Experts of a small language model.
Experts: 64 experts in each of 11 layers, 3 picks a token.
Below are experts of layer 5 (counted from 0) of a mixture-of-experts language model. Rows are named router (the router's row for the expert), up (a neuron's input weights, with its number), down (a neuron's output weights, with its number) and show model dimensions 0-191. Each number is 128 + 32 x the weight over its row's rms, rounded and kept within 0 to 255. Numbers have three digits each.
Before each expert's rows: "gets" lists some tokens that make up at least twice as much of what it gets as of all text; "comes before" lists some tokens at least twice as common just after its tokens as in all text. This comes from a sample of Wikipedia text that the model never trained on. Tokens count by the router's weight.

# expert 9
gets: " –", " his", " -", "'s", " |", " her"
comes before: " ", "N", " own", " \"", " first", " —;"
router:099132121167129110089121117062128153122130146057116126133069174144165143127156167115108166154156086120086071159130075129086133110107097090107104108101117148142121113141171170180161087095162107131138164150127114164171179124194143094067072146117128167118076126147137111166160090160209148156149100107109130154134127096098182120123128093136123136189132102077117082149141137130142038090094118117100174103113144134075132136177076140139097130215214161148126147103108109132107184138084107156097130113140121142097108132106165095073127170122150090115099087080126139136059184123062118105
up0:135145195145099119123132081160095159101142154130173082090116140114072166056133140149040151111134158147099147167103106144144108050113178108194124147122172077135179108107134133103094138166108143131051121100107137126133127089161126151119174107175132152170112116198090115149132105097164143123087149119120153141181183150150122160182124103139135087185193120067079100077130186091116122093191106171120154117152136160116141169113079099173066088127107137082102095093131131135157154163137108174136129143138142130118157077136078098135162174148125132137128136106162171055165124074139113161
down0:163115117105122178166139125131118167162138136103141152156115167126049079123132157104164103071149117118131036135158123098105098138189168087119124086131097131133153129123134087128105112133097157155143158142110132092131140122138160087078134165108120106178131141158156187145087065188116125101079139124104179135098061109099137109130151082086092127106125071122156120211168104092170124145074114156129154121163153150137167159153121181048211109105152127135134143094122129115105114108097088123125129129118070044182098186118157123164095111132080137154191121103072127140138175154198160165
up1:073116133088137104114068106115144118130100161146160149144210124178111169208188176113100176154166109119163183119141134182123146090150096029127166093094093173094188122121096171095127087130103102124058139147166200121099083098167134136143127095145153127103185143157156136136088141155121156164166149140096156149120114132102124077110087138115200111120140115156092100133120140119188126112185075115091133139108166123119164124121092119073169117136196120136122117134106163139120073168112083116089138073118096129151097138134145192121087096154132169073193150107135127105111163161110123157
down1:092143104141157142144181122159159146124133098155025130213064102135116164163120064156119126113160126131138119149079172137133077155105132088099100136154084087160127107145096119165113168213143085160142112123125111110154156145098148162124127136108100151141109082107117186123164144106080155116118098118129045128151114127085125137092109147129120129120108170197172154192104098160172154162125108172179140074189122143094105077099165108189166162139116114157083141090162121126143095098093158130119140194108125138106126101064102082159182210115141134174098139146148124174136154093120112081
up2:146092150121131119045064164172091157117151149089145117111127108066082127100161122120070149160119179122154091133181123144117181152064163115170123162079155059089121111125150110136143167081135130094106151124142141127095215160178129153118147157112095192123116119123104118186172073047183096140120071158134151157160126145127162163154109099091142134121153128098136183185083128175086117127144085151135190134077178106100139134153107143145104117104141136111132120135139165098116084133150082104105090120125106125170128124077061098144109188109097130091139134119160176196054131115139151110
down2:094101142120133114164150155140159170104149124162128128111150093169133104110138175128085127102137074108103135080080194050136094073144155101188136115110160101130146109066115085086105112105116145074135161152095086079102137128130124109132087113165145067143148157124120148129102123194077148131172138106124116161093157132100168165147122139127101184072120139132158139088124130116174117154137114155158063146199126140112110215135125105080109171117194131130100186169132089123129126096081103162158179159090041100116125150104098085133152079133148136152118093160186109078153133057159204136
up3:142124092088187131131148153136082057118099168173115076140167070073123079167139155139140110136138120141157139151093174106155127163173109113154124121191116099139132123123101124082109133033161140176150092066152106122183145185142129107140109085148123130066140092142138097110118105107109081104125029106117133141087130119095183081156190114171132150099062092152122084145109094110126112154161079124069107098143137131123118145133133101210099157120124103122101163168179075109145081150095122157128074176107149139123141140136182141114192096126215139160145165106134135171111116107140161108
down3:107130125147083139124152151134171153232160136143124163173080135092128144130157088080143147111129191121149153064128130057100161092127090150123128181154187110140130172141145206185117100126143104115163182113164145177113098163116093107165114142172095129155070146084132176100191155131089150166120107141175100097117116134098121088126124176152156106127169192134173140113171159126108148076128159155160164120171134133135112132072153088169089158076139097085084082165121088092060142121182090168177130112088159076093104128091178161129139188154152119120107132147133143155114109143131144145
up4:186173067133128134147148090176198161156120132115094103099100148145099107154145130138149108215145140077102123140112098139155115135098187139153124101132122101120154100117122182157166174114154094154122175126122190105117192127112175138135206104057123149125172179108128122107150099062173100174143103129079097143109131168076131106112063087139141139124121163118097161132079101125168145131104141106104173131116123083148109115131143166140099105128082173177099138107154147081179090192103128157127077041103117116124109103034163137138122192126151107139142140147145137163050107162146136107
down4:116076181038122045169121152185137100096141151113152086094126127153116183145161129096111132125124123141191151099120139139053102107174137111101137123134101126156111141097124112110086124149100130114141065083096075090119089177138141142152103092175153117078111159116121132134159099148000130144150152120145159132108081140135184099115129188084113146130096167105127158088124163120153107159112159110147126163134127141082115160155090079060094144180130086157169134156103188209117123105128118135171151152105106147096161182194144143140195104155151121111152103112130130117090170110125109163

# expert 45
gets: " |", "\n", " |\n", "|", "===\n\n", " Team"
comes before: " |", "|", " |\n", "-", "==\n", "\n"
router:166136121132136137113059141112154128151118180124097108118131107127106137122149108166149185124218141122097137193112142126113098145181111084129149124210109097099127079162182123166159166115134113093128187168163137170136107094100109095118152114152088116079101114142074128112105100152155125158136179125135161137152161118090178100205190154141135130160099140045150155120115149134130093103117119129095117148136079153131122154208082149096141117180178131104068141129085154097166136094182189137036149151155115177088142164137126110141112118182086122138148100056133159092099113110145056113
up0:004124092180129091119121145088095091129162166116084047119138163111120125157115114175090096133135188125092124083133164107181074150172112129192140091091150110094187132201134151135110100147160098132125048105075126117105084166119079108153112065115155149221113149129111139117143090163135106126143144175130112185111063145137107070075107170113089151150156075112132155093109159102127164109148148162104100132161159061160111089112155179108130170144140132110095116075165114130153157153100154135150121146123093067102128132165118124113175130154083117103147127135106129106129134116101142108
down0:135139106135129141163132115132167088156145150136115134141157111126174129137122107186138140168060126124126167145175077075143189162088122185106093106113112117111058121114096151132141170141166180130115086096188147140173124094147101156146156126127104079166097116098118164150124140129086177154103088129180158127138143126136109080052098149087160136084112156097154106143183126156095069132167110149097087171150168115177146126067094153183144074164107159142151170046180138146094172119102140137159126090117061135139176194099134161072110158121161112138184124071178132084076147116178133131
up1:074186176167087180133123167088090160078068140114139100125110121086124114144155148081140139107112143099109130160108106172054082101181159179143131154109132142120082125086234096074108103130125153109112109161169148153093078109136114131101179093129104112110139177190118185125139154119151079086138150162143137146115106165114096132145186123137152096139154159126148090173132142149107115110107116137108190120115083113101150121116132171130047083167121066114130195126074134169135116139108163129084116116129095131150137116093149146173147080173149053128118129114153125129205135162053131184
down1:112148179106117148114096128124129124069121101082131120172116137150117127095094134118104120094112076120108147175118042170166133136130207103084171120129133099129095164121156131104134094181112121138168152145138116129105111144107136124127066111173175108160100192155082134124111153099165115144146091159107161111120089044159122117097162099139129138155149153163130203172131084104098137060132102176135145099115145077172059115120134126114206157159050120153135074122102110188144092141108118100168139087133104062126139141152120125178073118099161158086110070069116123099155198150195094155
up2:151093129119111119163142173155120148148141094089089129170111136140105121131157089166145127090147145099056208125129187149129079082161147114103172128166130155131127107106120057089163083130165142125175086166095172119153103151177095100176136161118105124155112080128086089139116187114107129093119163107131133160187183139123130170215145171082153176108142146115147131140163145107138165173105080125143187103143175177093175126111138163157123102103199141157118154148162111128151231125140148136076121175146067076115167168116097135134113098101187113116103144055109114080141128125126139089
down2:132123193153159090075146124185122176066141122169105111139110118125143169157136112162169174154111086137167091135128180138159098074127112183146094119133172235124088123126120127107146170097084153081154095102145122141159140083103129177119124101155099075146101113198192121092108129157157137092099104209127129109134084149138114109092084100123146161111105076116138152113172092189171174099126083094141142066171159075173049121143100101088133130111157114106130082132107143134168180119148110135122131108157108069164195140122114104148100141117088135081132131112145145185111152126117140195
up3:108149122170089114154174103121098100110159130126157143122137092249088127083123114160131097145141159071128161154121162159089095156160119111146163107104199168163169161134136154144171194103113105159132146152190095115149123120118153116121185138089115155119109163147156090166157150137166124109088097126111123101123082053078077106152146150114158168153136148118163146154097140175150137159098139074173063126198154133138179108117141122146153108071149179128119086111164130148087195130184104117148057100140206116066155112095139099113152143183114157144143120062130130133160123077113128097
down3:132120093186121076090123078110127094135105108119137121152181137124148108118119149133083204159119164188090184128099183091161122091189112097142060141156153159130210134095120201115153105110081092099132136054200103122119139120102112107108141156116133134111166134113085138128040115154131142092155101188160138105108100120132115091160126100084110110173112135112129117060098168132099140105121074185119108136157040157131090191122133124132141089130125167095153096156141113122155099104145127095147113135116103180124134073127084137079152126137198128147177093092133077186148136073125089141
up4:090139138134126083138131141152076112135118093120148162115132130198141118141194130109182096119146204121061152083101136160102112156128192140136161109150123122090151058128129167148167153109184150177112147151127111104120172125150170087112143234165077116082141150144088170176156190092174126182144171128077152105110176168103131088146116158148145153157067113101094116134176150114115121117151151143111099152131110164152102085148110094135134043092108170119160196141073114145121204153174107124121168113172104103088190114143116134174142121142160085154131133143145139098142103089099082133
down4:103154133176090088138094120163118107077101091136099153165163094110114169164152166110093130193117116137142117070109137180086125130103170127148149181108138104173133097139148180094123171163119150177153090147086127099083083126152087161114099139088106102076174159104155130132138103158179148145231121162129131122117096133117142093128167063173096059115141125135113125118084114110176144172080159091186072133150117098105135129076204131163141184166113105140132168141151129131168169203118141094085110142092105096116112157133126139111167157142140108077107091150188094091155072057110123126

# expert 54
gets: " |", "|", ";", "-", " —;", " –;"
comes before: " ", " —", " −", " Total", " +", " \""
router:082129119134104068132095139087183148081200185135118108100093156157169121153155116138088145152129149101116106153149131110130090207169124075073121082112106131113092087114131178108127131108109081086074144187154173141158203198143134122153127165156096147121075145120070135095196143158118176102154096093130116111110112125101078148198160100146143134182096085092109121168112086112116090095083133156119140121097125133114161115131076148146122092202120199128117131141110132182105189122111144132116141176114139170150190168121147147107156147090160174109129123123116152099052190151105141102
up0:114135161119121054083088141138063189131159130078209151104130170113156159162122110082161114148171146166148079084117114091151140146129154141133128122113129106146159134123098134134088111164165110081137156129103090088086185101149145129129146105162111160181117068124093137135137173122081083136179086143174105129130137112113170121089140144138107052173183111126114118168149153130131153159163073078105099116160119146135136119159098117119170126118104090161163155105142210028190069129152134166135138198105095090137173199143177150136160138150110099187135076108156128116100163130107126170
down0:112120148106190108082138176136160092125174165139151164129187114122113105126100139138130165103104152020137112096078109153078173088150079112101139114129083081169128095124151144115163149094130147130115112113138149197122093141160096104123093099119091127103142169118131047143140111118140159093076143083087100080122119120146123160117123122057100138110084152110183091122117107135155131112090136241156141118125132117074169120151128115157101160113128146154119107127122086117155124189103209071130131057184104155055092089133086143107123121149182137052117115155108176107122094102156133086
up1:089116227139134076150150161061108180185127167132058163117123147077131108155091127132114147130141084109095106105149135115150114113146100071076090143171135125175169131166212168086147085113127104073174149132171157143194093156091069160113173099143099118111131179160090149110136112137111126123110099205184117125139139124130100119102113145112138137135140132159131142136142094083126175125081139108134166119133099144121088106180095118146173148108151163121108074156190107112149109102165091132112066121128151143150126124178177178131119098129080180149104153129132143087040122090208114110
down1:081147139078072128137147125185165105061126088076146175161177131157184174120151110064102093172126107134108126108145183133147120153163165148134069098100108164118150116145151081134139168166177183114093131122101124107115118161104107082131182074083185104143111117059153135194110150123120165075110115152127131165132138217087146096147144092128126140125194172072110125093098132162127120091120182178121134123095172177144140128144144157158112121120172114117144210126068126185157104166150136134149185128084099151119137090156132097116126174159154052132178152102142087124120133122105118152
up2:105080103187090131158114151091117132142085149223179146199114106126115139155091093120107118157189121181104123079101126130074134136133215124130106148098176088134071095128140151123135066143089149097141132092113159204124191118130142141108124117084021147150122114163074175118192119101160135165142147129126122131081122098106131103128179123224113142138136156167131157117111140134155124095116125131083116221148129141130124145143195112168111132149147132146101120148139139086113119125110111113149120078163102128165127136107063103081098121129179096171177095113151155156081117116174145091
down2:114138092098134136148136196150190147182076134109110124062163149117136133157154147075153105171093146130127105145098150072088127126086097104161125123157097164126156177132111105095097128163166121120139047141133086123096085173128116105151162175097169085164128156065140102132108174145100124106165092113147149115163121173130110110119139149055101144110135119123176095109104104150175107159146161221131163115144107095131155081130054103114170146117149166145116162147108076147192112097102129169106206176094110085100111112145137081117187085177081102095068099111144071162083125139168110112
up3:076188103143068128091050127111096169126122156093133126161118143148152144106137120074162143121110148160096100133172134114155161110123140134170146092167104115106166112150140151167147140154082079139082078068071042130094097151147159096091120163139141072119090169106062156141134152121112091136137143125050138142121142101175155100107119083062141136133128107135088166120099115122132089116059155159130122128189145183167117124103173095152172121113165113110145204120081129150127185094108182165140126110176089152104112104183186092116148127171050155133157108094162181114077102128108148123
down3:130187085129141137105170087171086081140170190130134183197161107114120115148172126196108132146149082122174132142160158154140120107082131109118180174125125178105078155143112170191209118120106143157083115128090075135101166118116112127147164159154134122053135138149125147150117119160115109156153154092174152071118179113109125100135151133131138133117151099100129095106121120180111117127171108167119117114122171048107101162161135148102136072186111093101067163090084108116160150171131081116098121133142162118142175126079134104163094160161125044104139167102099202189142115169098187122
up4:138099083180077100094115100174156092099210173178088153130068143166133158104210076162150099139105115061104184179137164145104145151124147147082133092145149120097106197126131132094181130094127100180136129121128144171134132166096077121126125132064176112207115143165129095143112178099154109100118155135116075142160090133141085157151123109109143117103121143157106149192101169136132081110148124078171112085132148139120110141132206128110134125097182146154068117114126103084103136135114085213165109127145111127072117158111110137159115176095108094126135113099112128080189168113096110179
down4:149115180115167136179145094076141144095143140094049110145157134145121085115058126167122143166142117200075096084159069115181106096137184100129088101175114098049139144115138163152067111134102165131132117118157125119128134180137170145116140084164103141089149129134076179107147113169100153164127158101122115106155107085122166150147161197158158112173144124116178076099157095079146154164124099158135132139114150126176087162177105159179190175154134124105151154147115159121143126150142133107074124140103116133113177145137096054033094113154070164200097095128154133133151109157131108127